config = dict(
    n_layer=11,
    d_model=256,
    n_experts=64,
    experts_per_token=4,
    d_expert=128,
    d_shared_expert=0,
    activation='swiglu',
    moe_layers=[1, 3, 5, 7, 9],
    router_score='sigmoid',
    normalize_top_k=True,
    routed_scale=2.0,
    balance_loss=0.00297,
    balance_bias=True,
    router_cosine_scale=14.0,
    init_std_router=0.0142,
    lr_router=0.00164,
    vocab_size=26839,
    norm='rmsnorm',
    norm_eps=1e-06,
    tie_embeddings='early',
    optimizer='muon_hyperball',
    lr=0.01,
    beta1=0.95,
    batch_tokens=[65536, 131072, 196608],
    seq_len=512,
    train_tokens=621200000,
    steps=5078,
    dataset='wikipedia_en',
)
Below are experts of layer 7 (counted from 0) of a mixture-of-experts language model. Rows are named router (the router's row for the expert), gate (a neuron's input weights, with its number), up (a neuron's input weights, with its number) and show model dimensions 0-255. Each number is 128 + 24 x the weight over its row's rms, rounded and kept within 0 to 255. Numbers have three digits each.
Before each expert's rows: a language model's description of what the expert responds to; "comes after" lists some tokens at least twice as common just before its tokens as in all text. This comes from a sample of Wikipedia text that the model never trained on. Tokens count by the router's weight.

# expert 15
It responds to: Sentence-ending periods, commas, paragraph breaks and clause-introducing words such as that, which, when, where, because, However.
comes after: ".", "==", ", ", "===", "However", "s"
router:135146122116102165138149155123137111119113134144129141110142173093170105146148181156141114127129157130142158124108133137129137145140156100099131094132113118129124094133088116158113128127122174117145108118169139109085131099115112166111103110137050132126117132163109165130175136142140134112057165120137148152097122140122103170160116137080120136137121138150187113134127092106135109117082160179119144130138149129115124095121087181145128088141166149144110142109144160119098120093123127133109096113120136133105127133113088124110167153133135099108150158106102131097112164142160145126165107082071149112163119129117131131133150123125147121165131158135132151069188158110111136127137126116105167117156118157095070118119146156128119125115111134141152120104161179131126099125171106
gate5:144148159147100123108091092118125135115186163156119170088124143126155116165124162148138142103134062117107113106156105095122102120128155147102097160143151130128105139129151102126121146184124098178127133146106124134162139151136172099135128162130148118119101127137093141133092119118110103070134144090120160082154122124130141177129127128090137099135147129104093120139108112106172162159080154137123098135111093145146127154071135175141115117101128094114150123136106131101162154100144122140123142126122094145108109147106122155138145094134134103132175131146114146157136153096146111120171132116163108147161145130144107144123140114124148170161130136133132141159132099145124154132099148174065145159171169125122086161107109106136118129134129105169108130085081121132134170110117100
up5:141147159112123141114122107106151097109140188169107152099135174114166119158125129123125130101115093119118147133176120128112109137130183102127084136108138116158065127124151130147136130175115111161108130153130096129124162133115152142117133152129119093107106096103089131151118101143118100088111153108135183083185127123126154171119137128090114119111099108097122123100136106091163173137067149157089104138113066132135100137068129159172106133129114118118153139130097103125151141122124151133113120124088104127139144128118108124140146125127150107156130131150104107147148151131152116124151116095133111110150151126178102171111109120121159152136131156095138139147141138132121199122112137164086112176163151125127100147119154078146136121111143117117116116102104135120124176147106079
gate6:150085105132092139180154130124111148131120102140133111123156177080146128156132156133154108139137107145075119125150158131110126114127171126150146119122131128167122138108149121126107125065104138139159143121129128150121171146106121155182095108119139098175148102098115131145136121130158096153144141116122156093107123143151133156138088131117163126121154120155173092125106147130102172144165145135130113160111130097129131121191168111132121072106125107178136132152135113162134136123117147133123154124132127155144136077151140126124130134163093142159111141105122100099144143086133182152124122096078149115136108124127105148141125112152116093136141156116129080144116126130144098132101180101096168123126129185099112140133140155096135173082127167158141169126158159125091132167159095
up6:156085143143121138133163127127118142095138104188129146124130145110125117151129159175117125151175127145117145137137156113068135141111163130169165120123105105170123152110106157147079127109134138121157125072105171148116153141103145126161128112150168118163111129120148148111152067145182154161163153125141130142155119130164132166120105132119136172102168140128179127135119153132122156156131125111133111155143120099157122105167113118162138082153127113169106110160121102151118118141084138144126134129122149174144122125142168138126133133128145130141087135129149082141094130090125113147100136102106169098115113114163125134123148118143108083141149139134150102118138173104145134123066142159106164124130128142101070175118158151126135108075134151143100161145115167145096124116151105
gate7:088131145139148135108102105113109128120114153153139157149109123125135120099115135124151105134148145131139120138121165176147173136121139102130135142170135137132116124120143173175121133086119093110137159167123115134141147138145135129122100134139087113083133115163156130104133130118177111110108142139063151114139083154123141106115157145112170123131138183166137089120128100125097145120146125136127109120122149143101200164128134128120129117157129107182132124122125138122143114133162151134177120110183156154095145141112144122083143116133128142117169157129137144109102105111096119160149147154116152071173101095143118101132161071133117168176143116136087138088117130127102178129111127121085133171174113125138112139137113127147156092142146124120201126099183101111129136130173152
up7:152132105113104117124190186150126110112148122119121116107117110105142163154131129120147147102124169140144125136131122092111100105154132153102131119085113133122116156109118094081125118159130123162125088108157125119130099113113149118119119109092157125137112118129091143109172121156106141145144128144184123142107163116136130143118106118117094104135125122101106156135130125123140146150101146134154118142130140098138079106147111146136128130092154137057109136117119129137096175131081072123101087131085075070160133102128110150172123159132139129128053113129098115103136182154133155096104135102129111150082150157077141148134092163139113091104142127095163130156158137147171106108131120150142144065124147154104140131132139128104097149104108120125093121139110174134129104103102098
gate8:146212125139157127113138129112113142140100086148102168131108107127180113167106143138122129116099107159118098126126140109136120120153106160168118128109108168124116136131123143167124127162183097116119117152109105135111169162127141150098059136159149120152111141128115109092142113105131147142110115146111175133090121151122124125114135129140130166133079177088107120154138142131100179118141110101115147120160169140091152127091129124097127120153166110085144119116087117153090113093130109120135130155146103153155177128090085141118129121124127185139139133098129117110130121155166102116150126090115159105130180148127085185143091126162144140117114158153086139085102097131130134099131153151087088139141127125111127147163112103159116118137138092123105118128140136148105146132102155
up8:116170098136113131113154162158080149154131088144102142160135125140115134115136137148108118154116155167108114131129143124106130124142135141144126123130104161110134128111128183125117130175165114114127118107132107149136150136117107147132098077115137121133108162129189092145178124168133132151154108161152128172124125144130121131114110095125088136139146153070143127144169124116144140081153143086087137152149119145080114131062144133096149121084129133128138118185165156154120119100135130162141157168149135131104142118144129129077130131130159168122133135117098083094178084178160108112135126148114164116131142158171129126111124101180130132111112129129124115127155129128096164132143109135165113149148116109131150141136155103132095114180117086096085144135090131148070101139138163
gate9:119146169141114177121099121133137124137106131096134075157084101139126137144134127137110096103100080141121105093148095121127128113112100119126132120073106099115105155177137114099115154129094150105105100095092168115131148151133144127125101143151119080166110127061108140147114093112107154100118123131112114125170114137154137149154154154099146106154108142127103147130144131108120131112129083122144139118156121095150139096104120120133119146146090116088134119076142137097162132104148140121138159132155133165119115120176124133109128087088119119079163134139138137168093140127135078136052150124118107145132163121124122089110175134113180117139130099140134135155091132156102141132107142147121088135108109128143094142148113174119147085143153179116138132106123096165112129092070129
up9:125125129127123167100107142151148124070137142086153096141107092098133128116118096107140143143121126133111127153157118124130155086122099154127149116106084158124115105179135128066119112126132149076089102099138125105122094122134100126127154137147147123144136116086091102119138108136114173141136109133118129142136098153164120144135116115140142122119102090136083121125133105145140106103121144116120169106123119128167127119106163088133063120116152109089127114105141153116143144164149123137086146142119131143111165140171122107125097101089105123144152134148143095132099132059106094103065143097133124159101137141139122087122150123149108116084159075120144109152115125136082153099139153109142112136126073096146127117139095110137169104189154107118156085126106103147087152078109141
gate10:103141157136116135148065123082122137117161136149130120125148133140138142106123086153104134130144119129098144139096125073095119101121144107118118133130148113113111106128126143143126119117138100115151151107126128082138128135106126126140162128097154130116119174122172115097115110132082162112129140139101110106125084103125080079091139099110109133160121081167121125166102126145139140125110122107135109110137132174121122126127106170085110114110074170113136116143120121076144103146165129135167128122118112107153179095157111104126134143114090120109121119111114164152167118165149156097174128123105156124118115159145177135107135099146187160164150152113127103128133151126088165150137102103123096161115136161092109170135130181103148103171168121137143118124133175146131122176193112
up10:122126156154120109153100168115094154120120127146121076131146134135130149058094125109148105137150110134152139136117146077161116158132136144132136145136139104144137127129119127155096123151136143095144136091131112093113086137098111107117120127120133132122117190127152103070124106141093161124096138125096107119102124122133142094110111131093078137134125113159136119118082094157154153121131075117122139101128128166126121107158115134105104120090097162091122121073151149100133083143155139071139124136117127120119162114166154117148123135160138145140171128127082169151115137151079146133190122123127137178111116133142164110098124132175178143163173166092108102107171127128105153140133120114148092134132130157115126166142107191126113102133140115157104139129137165144111104161152121
gate11:141112184086154086109093117086112104148172121125127107122102121141154131122158138128096133192135138136139120101142158145142142121141138118118114061162139157138131143142116107159160108133172122151107150131140126140138112158129154104136105141151093114119114116118145111088098098126136131168117162082128102137175146127143150114125142114135109151091136170168124150135156155102105144105131094120142129117106179090165164147130195127149117103120106137120151132139150089120144150117111078136132146101129118106097138100155133126118111135118147121101112129107140099147146154129137116135127145181147115155134057125165132107144091127086141137189112135119116167102177096100126142189089145137139137130097146134126118161138105134132087160167097130178126138100144158119129127100093136
up11:181125124128127139144110107135140123134140120096144121121107141113095127133125126141166177103162122090108108128146118120164153107108083130160166135126148153098118094152147152097160148181129147169129116136082118145107109121162153115086138146120127152142125172129194124196099139070081126128156097104124149104139131122118118171177147135136142133124125146089123108134109136169152151143100158143158127125107077100110078098108118118130140122119097123164141117076126125156127126116142098149133137154116124134084075119119144112177065105102100132152108140108137099136144115142127134087114119111124110159117142071114100128131118108135131125115070128156108135174111167118143151110157161132156142124122153190151146115095123123142132122117097138131144089145107124105124147108116158
gate12:171149074113151114124138127107091111147134119122143112130154138114125132143103091184158154146108173148163141106125112146159152095098103095149136118089106118115163136120118146101101143159110102150154126139143078109091136117147141122097113171116109119153124103127149142121155078105116135131144117157164134090111103080102114136152139139104101105124142108121154141120123136086045135138096096123116123186129134106102162108138074114131140119139111124121168162171126145121085095084103125112143089145165119141119125130108116141103105115097118163112124138085166113122095125140121164150089105118090125162127131126144123139109126163089139116120097152099138107091171132101152174163115148092152114128154113118090125070141142129123126133089134102083130140090137151145110132140151128
up12:075082144130146149130099114160051152134163142137133154130089103139098142069167084105146129138141132114100120212186103109122127120116092138146109124175111117122095128144130136122177128113085069130098086116117158141172092121132124126113179124100146110117124087119116119115119132136129154100154103155109124103179150135165125117093115106131129105147172129075121094149113102161137180131144150092100137125164119116124100128123162121109118114092106118123145120116156149128150170156136149118093132099102167106111150149143098117148127113150120125125118127148108112136134104138118126144152169165132139115129112128100116074151158125139138115126172121129139131165091106135164109101116118138110154147110138124162140130101107132125132120112153113174127090156133118129155137135155155
gate13:114110123122152145127154154148106142135150077171137132112129096190141112159138150111090109147158133128127131095138144161102147065131131119122099110127117130143114104143144105124098122143127143117074100113162154114102112162146144126144103107124168154078116108107154138143128168144159148100122121134184100166141136100102109122137123109127128098116128123132115097077137140104103139160136130144120127167121134154145078109135127120147170132134106170114104134089133143169109169125182114151127128091104134122122147146104155098127118158119134119129093139121092104130114101105117137142171131162135163155077146173141139136134116118138156161113136119153161098167126143147158189131106106117150134160106136165089109132128093080148123122073136113053117169136126141089078122139112123
up13:084110131136131121121145149113152164127133077130072056090111099116144111180156128153117130111146107081165132102161178125119118094107097133120154155125159118075150104130158111115153125124099168099116095178122126141145149122126121156137116138047141123083122172136149147178136138119129091112121132144147142156152153117115117135124120135085151101129163117134121103141135137103111158166135121076127118113151118116178102124147110134157157158139123140142099100112171090095170143123145127156127151132144130153142132119110152085140120127171147111072114111106088100134133150102132114139152136147123166083119106124153109131154107166113160141128109150151121135150151115090140134148146126121134139162118147154105077147116145142135111148094158148100138159138123140141105133137180154
gate14:143149099130161127161061110168095098116127136141154093131118121102113139144134081083140125151146102175137145128183137155153135184164139102134133157153160138171145127118156124134154102120127142138167105158086116134135141128173113138134143119126109137139121123121183131180131131103120159169119117126131117128132125108122147139130140133128129137075116153132144131104132149112091123156133110136105101120135115111089120139150136125161116099110114109143064136135124075096170131158118099102141100106152180173137102117095086119097174183085139121113169102149130115138123132072123138134121184134107112123111167145119134187133157161157097132139117130115132179140124116138139116093151131097108130167181117110085121146151112173130100119112117161113130138102130140110139135136118142
up14:096138162127098104155144157117166119148130109136154112107165156108098085159116098160119127124068135112078124130094161134090081124090145169095116108118087154095122138143090095141129155165130156118158116082104162115114132122157107153148173128118140123183130139137124103098113130109111141141164115095152123121106127147149102163151148131123119160105118142137146146165118102107138132134158153117132106124155123130115088137115099109099155151134087135163142140126137126113121145117149145166075142120087114137159092121132084124131071105089118141145070104119143151127148130159175124118110104166118149165126088085145093131118131130096139135080106136048143113140108128136178098140117131131152137125120119134086120145106155136102139127155106129110116129120129160143158148095101128
gate15:143113082151114100147069104145150119104117152137136152165110131146125164127113146142106109126112102153130098123134124113129114130154139136139149121143145113126166174157123166132086146184147122154125148122098107127090165079124153134136084123144135098163145130053128137155169136110121110069118103090125103119156163134146120140121130134141101118115124113120121145120129155135089157127131105141124108166158158162092176142135137113156143109134099126052106122130109136153099138101157132126077127103142132104110099157165143120157105173101116130102139140143122138131149144107097106137159149113119056116113150137128128171090137129133119103142096140171215120129130137146120119151135109137119169108130124078114092130165090124146076126127160134153159112135135134116127114092133127
up15:125152177079167103103161144094139143144188101130094085107155156130130116149120125125145166108123119139169162121135100149116105109137135159123110133101100146130118117134125102131158109077087131114163105145136092129113153104094106106111126168177112152138135105145182120133114142137127133173138133178113124108104102102102143078163149103158144151091144108128136099110139134111129125107147150153140156106067136101112111174115121148077144140110169156128167129158140090122163141122103116159159131171111151150092139090105118120138140092119149109127162134101123164125144105123114167125176132119073134153120178153135159155141112141131115125157146132113086106119104090136162136160141095119130134124141130099130154152112132163092144147112074116102102170122120135148129132140138123
gate16:125113125131087108130096193137125127113110120133130154145122142136136123172133085121128159152147172148133098140132159116165108147144127143105104086140118119122091120148118115127091145124145162108104115120124079146124138143069144170127119135125112119121144117092120106130159101166090109098117153091158115108070130135129147132149120146142086154106137095141145154116165114114116139134110149175101120115132135134176108129114141168161130079107139177116122144084089179111125068143099107116110134135132116108097126174172148116131140107155178114098144108176071111120166146166125115110106118146084122146139126127130125141154127139140130142135144109101109099126160150096149099113144187092106094145117135119148156124067126108170150162125150078140126119114117113148123126126170121
up16:137092144135077125130085138152130098123143133140153145089129119127137100181113080087124157116111132136131118141153185143144101140139111129124123123140126135129110121127085101145098114105107138152097108094115121110119142142091152117172141118107133087118115163113122120149096086108151136072119134108157130116092154148116139127120108157107115117094172113169178155131128109123153161159096159166140114140132108123178134124144075118102129060148110187179162139093104165108152124142096083151158094135137140152091126168106139109121156140171173107110138128184070142138129190151130129106175112112144101142134127114129133145146139116131128131126110129125130086148135164116137141132138125132107141129127145113125140081134091125172140176125142095149124126132158127116117134131115097